From a checkpoint of a small mixture-of-experts model trained on Wikipedia.
Size: 10 layers, width 160, vocabulary 2048, 43.8M parameters.
Experts: 64 squared leaky ReLU neurons an expert, a softmax router.
Training: a variant of Adam for the experts, 789M tokens, 8372 steps.
Below are experts of layer 7 (counted from 0) of a mixture-of-experts language model. Rows are named up (a neuron's input weights, with its number) and show model dimensions 0-159. Each number is 500 + 50 x the weight over its row's rms, rounded and kept within 0 to 999. Numbers have three digits each.
Before each expert's rows: a language model's description of what the expert responds to. This comes from a sample of Wikipedia text that the model never trained on.

# expert 30
It responds to: Initial c and spaces. Word-initial lowercase c or capital C beginning nouns and verbs, like catapult, cavity, carried, plus bare spaces before years.
up4:492529393512573490519457533456468532536622496468427511552467457486546574548535519410449472476434502548521475525511493479537411374465584530567520522422589421516515455472535426485499599463415523503438544466527546506415462517500544505586531516452582521489518467584510444538539510362557507467506506529584548471496513501614519541493422569479476524481580557585519489507512575551433517488458497535519508512405507464481528548483518470397448418522569463523453571602493507476571534557460453
up5:513537565520514551538481589408472518521596517429559499563521465528512596534405460519479470502517453511490520513548537543521539471453527509588534631460560484507523497489432438504540492428501528567525512485554582483479554532483616529574610474553504513492554514479537495486572520446470521531458464577451376443454463456598555554531476594520433465505530514502562458532471405464406514502404514611524490515508410515478478518511521551459517541591557474510406514406542509508596462609502488
up6:548494484531517464573551393537517517486389534512447518516457563451443487564573574499470536476473448504495472528437513426553548502532513564583547500478435447466542481462496420577528566424512534523500447507513435524514476551598563427448483516502543539492498511517512458495560459499525467427476436447598547505523517485432490442502577388547544535622505514585512524472576601469489530437557539490538470550428480496450536548401504399441472530552488380568500400535501592565502503426470412
up7:438472495502503510469490495440494521474535506488425521548472390502500511472517582429497527551473483591451582474521534524573494552522500421505464446663499550618612437509536513385508421503504524557544535579550535536547531569600487511474507527583491417485497507445495414480467392406570554365440491589504564509576554485494521530541520577520490428488498435460435536580447459499520484490476521496494492475524498523473561512556469410532481477522404482497543595412463467505517527465472505
up8:573456486514425453453541523579551526510484509447492528500440536475426492504577441487594519461481516526447392482547569428509573437576516543598442386628531568502504479414441526472453522486550428511526391604428507479502474513560538550487546543500472476434440477439540534539553536585540608498426479459509465476537497477468523499565538448508467446538554483498470517447482472541603490584478537537539497512477499549581507571550527494588546569592419533537513440447446449515463520418548544

# expert 40
It responds to: Section heading words. Words inside or right after == section headings, such as "See also", "Awards and nominations", "Notes and references", History, Career.
up0:519448554411470415516493474394463524491436442411529461409476542509520566512506520584487508511553561392500450450516532593508508552505446481556521451552472575542493507513510518526496483638505458445480496493576461538413495554467464570440387498574433425563511600550562485543483564487509468574498533556476509476457476548439478493416557504545419566601502423477443622455529513507485547563523522460451477487456527496453478408605579564444490538453546491480516517525570517481470524488584524
up1:563501505549461426483451577550537518350572586488505428454574523510507493494547481544471502441450533409586501502548570532433558378489521540473487532634520569508471535560436551569556559411490487472555506473548523491513524482528529534484426453532485562527496475473473504535481519508528509539433468411545476454407482565470588535485495476481504558403420532578459448427488505524511510564490550436520468538502389493443471614578516396509585550465541527466475573582475570539517471507507499
up2:503513544483504449538509532510568581591401571528528507587449453523508520517543506505414477480510436507498495560562403560480596563537540401510573542445468555529475535508488513433485451490630414467418508570407530482476509517533497516487560477467423513476533502534429544619465474611559470453426472581445477461496459472497434559589466539500489445402539471368430445431388530515462479574487547446511468539402514506578443544532449464532522533492482520556501504529500492481503498555517529
up3:522528462401494436494456587525427521573469468462383512551509560521481598497509477450534553498463607542448531487459404552524502486450386523446486416525498422582495408530448480428578454527565370494543512478450520537445562531560436476490571505512489431549494490501495463540512500463485460375388552502558535489509554453405492522496469615424491501557517524475503582482636565518578547543474474497461480494525512508483469498501426515572466458487509491470481497506512486413469477498608542
up4:472535505523451504495491626478546490477413514436458539539533571510520499577425491516502433486471461422550541528511474430459420441483513483513552481441583522456591512576614456528488404463463540459528519529557497512442530467567528539571482436398577493554466526538451414573468528489482513596531601517548538455533608518503452515518502553532537484543528527569448484468528457549549507563584522525586579513449471469425461472551584477428441457481557528520538521568557550598606534597469524

# expert 3
It responds to: Bare spaces before values. Lone space tokens after commas, pipes or colons, mostly before numbers in tables and infoboxes, such as "| 27 Geo." and "Height: 1.83".
up4:501542446443458494499504488560507467411543493530438498463561538521522488456409609501518495543537503363471523528493586459526531447468436469574538458409624468479581470517566529530492542395496526472499597438459526535499503543427505491479451459454515562454519503569499497521540492515482536534524534480560484509451509512517475598447492509591479475540483403478483424452432588557393521579630540528467466454463540405476477562524452534472542450434474590478446550535448544581470556530491372
up5:523466458506565547434406513519485423518389522433437527479418550493578501607463470542536572610494538568556518498556458522464563432495507473524478450591411544552505522467515483477478479538528594586483391568523597482494426609540483548513468546571486482465517494445497478486529469516562500482431482489452461522536435458500544574492451543467512416496516469539520527482557511510564516577532488450502506440583462575503456439570472499585488393554482521531577385395536493479447468559521581
up6:556485481427545524510472562474491509563445524436407474484513458401489467486481466478543534489469542482462515447570503417478407474445526485497522445451556513508549541506455463425511579432525550493530433488486482543624501565418600513424569520556462519542493498445618489562490606535431591533565571542505574412593524550543429519523500490439483500473486574510511505491506572506542491557568443599441564613443486454565497503535462527536454417528526550482580528511588447563558510472575464
up7:511470584468488422426396509546470546482484448475509558392453532580495443540470438602522495513434607412487533491417521490474489472510502476406617476602395575524508611486534554576517416569487507550467461539442511526470440480494433499500528441564518539473491558466527481453527510515490498548462520519487423559510439474483474497499504504446555469464463616495514573504494459463430538506544473463493537448588458517462601504418468497564441520578437516531467546405470518401471416512585528
up8:513481472476423462470475451475495535512473488522468503530515526487565493487473364515488510518462447474523564441533428450498466496540447531608479450564483467514551451495462546522579479619330547499494497534585476493441498456526507536547482411478504465563432621562516429494502521382456454511575485465459509521612480476434441496564525521473452369520457477524505539556397461490616481481542418518558520490548578470505567540537471502502447477540491453499439446553393488507426435429515552

# expert 23
It responds to: Table and field delimiters. Pipe characters, spaces and colons starting table rows or after field labels in sports tables and infoboxes, like "Position:".
up0:508444468558453510481428509564481548503546575547493534552466474476403473447458497479516382426559490529453448546478466497521463565444499519447595523453447589559581569412447458485494390443557519490513501481472381444466561559493420513457529523594467525505511583545495480492518479476412473502477513459558432616557529502432502407569543489505456510461468503533524475573520483496553508433463546565489481462608514469431459582419488510478560546415450552519415556555550513427441429480506425
up1:606464470530463515474437546380520443464480556513403505441504612606491594506547509486524472525547510515407505457525694540468439517535552382479543502511494503549511577442540532538558485521413517624553465502514412479468508503463461516476523487434497502509435487486472485528544534457478506504526438539488471516416585524461514529550548497469575441517591495548549494570499448493503504548443544438497464531570418547486538474437511560466441542575468503495621492414454424530527540489529444
up2:505495466467538484468531478470463454556492473505484492517511457507531584549425521483545523491503413471532462497500478494501512550453494474492533516537534437513421477480370522585445576495391502622483516494522493515435448434427538469527541548538434482435395477408530500462472547414477524514504449573544531427569488450536549460487411535503418469522585459522487571491478504438544534507508476503389523433415562531512518490697602502415486463566444458488440424501535468574542448483569591
up3:513444483539497464502484468439569593504594478489401509566467455551486604420536475448509563623520471509498490499511507507529457582520549443505523550530530480554482442473508423486541525464468505573540521488574513515433603425414428564430510499543459432487520536510503488405465473364439401522555450483575469413502483468611454527461535605537516526560483399500528502491484565486542406516443556528432534537456524578537497419426442500499466465527450511507562430474516527542497543495607510
up4:471540495500482521397540554569489483507437527402470537374378598458496348543537516559497464492423568559472489545598541487436492491480540528524469511514511511511571347536455539504491522463524512524501453562464493480482453583450457464511471557496574578608466497522579534438541461405559454475452414456479540549517503509583495509548460505492539485481520573479608492487512451513499531482483609576529472568583457518525530489484542437454517544529578415465456518471562532461525568512539543

# expert 52
It responds to: Table cell pipes. Pipe separators in dense data tables, especially asteroid discovery lists after observatory or survey names such as Spacewatch, CSS.
up0:565523473603485511480382512551591479456455484545507506477466522524536464489511470364502558526493444554510425503530483460385540566519457487618529577535447497507496496484484500523590498569533454513494483532512483419492477493571500464519545495549490478531499457440518434372496499630510508487448471490472510444483512457474516600581572418453571611518417462415467488429500550496450413397485485509518555595497525482595594509529488476464608536577527456529517511484564470571493426464475500
up1:530490446509484474478523518445545472562510440449479495565514546474462532468579521486536584478472477428449474489366434568420495544495486495617544451518431458502480396515459516474492440516505498530557531401437476460395490440504533491527470594439477474549475457523500478588449521494488518486486515460410470392557584520513605594392540449514472530530455375538460549525513463440450416469577519461501536534519468516514530411443408481443557455452428542540468494412408487485471473465593520
up2:537544523530517476492409478547477487449404474606527471455464456538550440488522499426416510539418418535538398500422478381410506601616545578501481638484529445579481508488480487499548463533498440538473562541552519444475494484531524508523529505592499569580509401485485472387522548515464515495507486465478487460519474465600488495469487473429567604478458556505521524373476513414537530426471522500515508618499515467526520494536474520550538553549500435492515500511636515490489467501561556
up3:504517454542537431471502449555531466558601477441527527447521595567400546474484491563542534402558532479504507506494511536531564341489576491479479465585540550434607490479568506498528467472512518564479462574550536585547519508553541505418512513460538530509446624436577465491599458536468435506483494511537539414424526489524541404473516457522500477496523524486482516590508509563530641513517542445519550357499485453498487477517545572549452469516454443420436478413530519536509434550487473
up4:496507541464574501529469538503523484429510530478526490586446483512528524521542425549526477544504587640553542503504436584523496587449374521561462521488381523575484485469494506555456466483539563511431412552485531565586538507432516489558434488553448445526528481493495497472566432444500512526447523536522478410421439498544524618556558598530521517510494408514497439553524529382492535566545493509389407557446470585470550516590503487468542507495505418465457490540428516526481452560455574

# expert 54
It responds to: Closing row and heading marks. Closing pipes at table row ends, closing parentheses, section heading equals signs, and final digits of infobox numbers before a line break.
up0:469576524468479386469470487509390542514519464524532438438511565431481549500492508534531623464500473509474580520462532384526482550547527410465582454386468449462511479472535464388489443457495517454502508442556593483457474521474531477501421539517487506415504577526435432540472529465443513512570469456575454503566420509590438394452525508478512446479525445559393585526490542521572536456448533537423493460559524580505453470565520554417562441495492571576480505450499515427531465456447539
up1:553509552542465455477544368483464531507452538410527486493478522563565516503547568388460513491532424450468551453507549491465487494516551493418421480494477565438524568504520504512530505509494305489538571524572525588511527544509479532529509504443521469500502450540515502507401535467534434477566490478512459386479501516466604485564450495483498652408536573482496582415419434432569511432491483565501459468462475438400455505491577590524538511534527437559473501564525548518435474490491486
up2:495526367522459554509560443496399545510505465512566538502566552564504588498485436492488499575438437485486529492548501536506505496463461473527597452541413418546533534483465540445494472534596472518591494473455503589462434517489444473489488555491456362540530457420488551451535452486460511501508513510502473512505428502482570544605496420482477480582497475523550616591408514510420484515532432547537533470497452484592527475547538435539557421408463510557527568353568463543479434482457532
up3:502515478450459498459623482484489491520537495375620532460485517576510626559450537433477503400588554486466567428556536473487503466563484491483523484582552633506563576493512520452482499495518425571517463491490536474428484471517528494406491504539491425454477483476491419504494472500508476469494597562470478559542528550512527455577516487547513546371527441552469639578523500500461533436534467582513491451533405546566429509460573501506508532582475513598522520472562555451491520489413450
up4:465498491524439579527543528468505495584563529554511466468500518449462519439421567511506512498535420442514535571429549503456468442411463505529621510456439512465486532506542528499532432546494448578506429431480485496471516485463486488545656399498518508434489468497511519566501575513514489517543505523425421526520600484531476517526593499478539416518499585511488367405487550437478471394629454514488477476504473426482453514446477527576487539533465545476544525524538361572563394511562447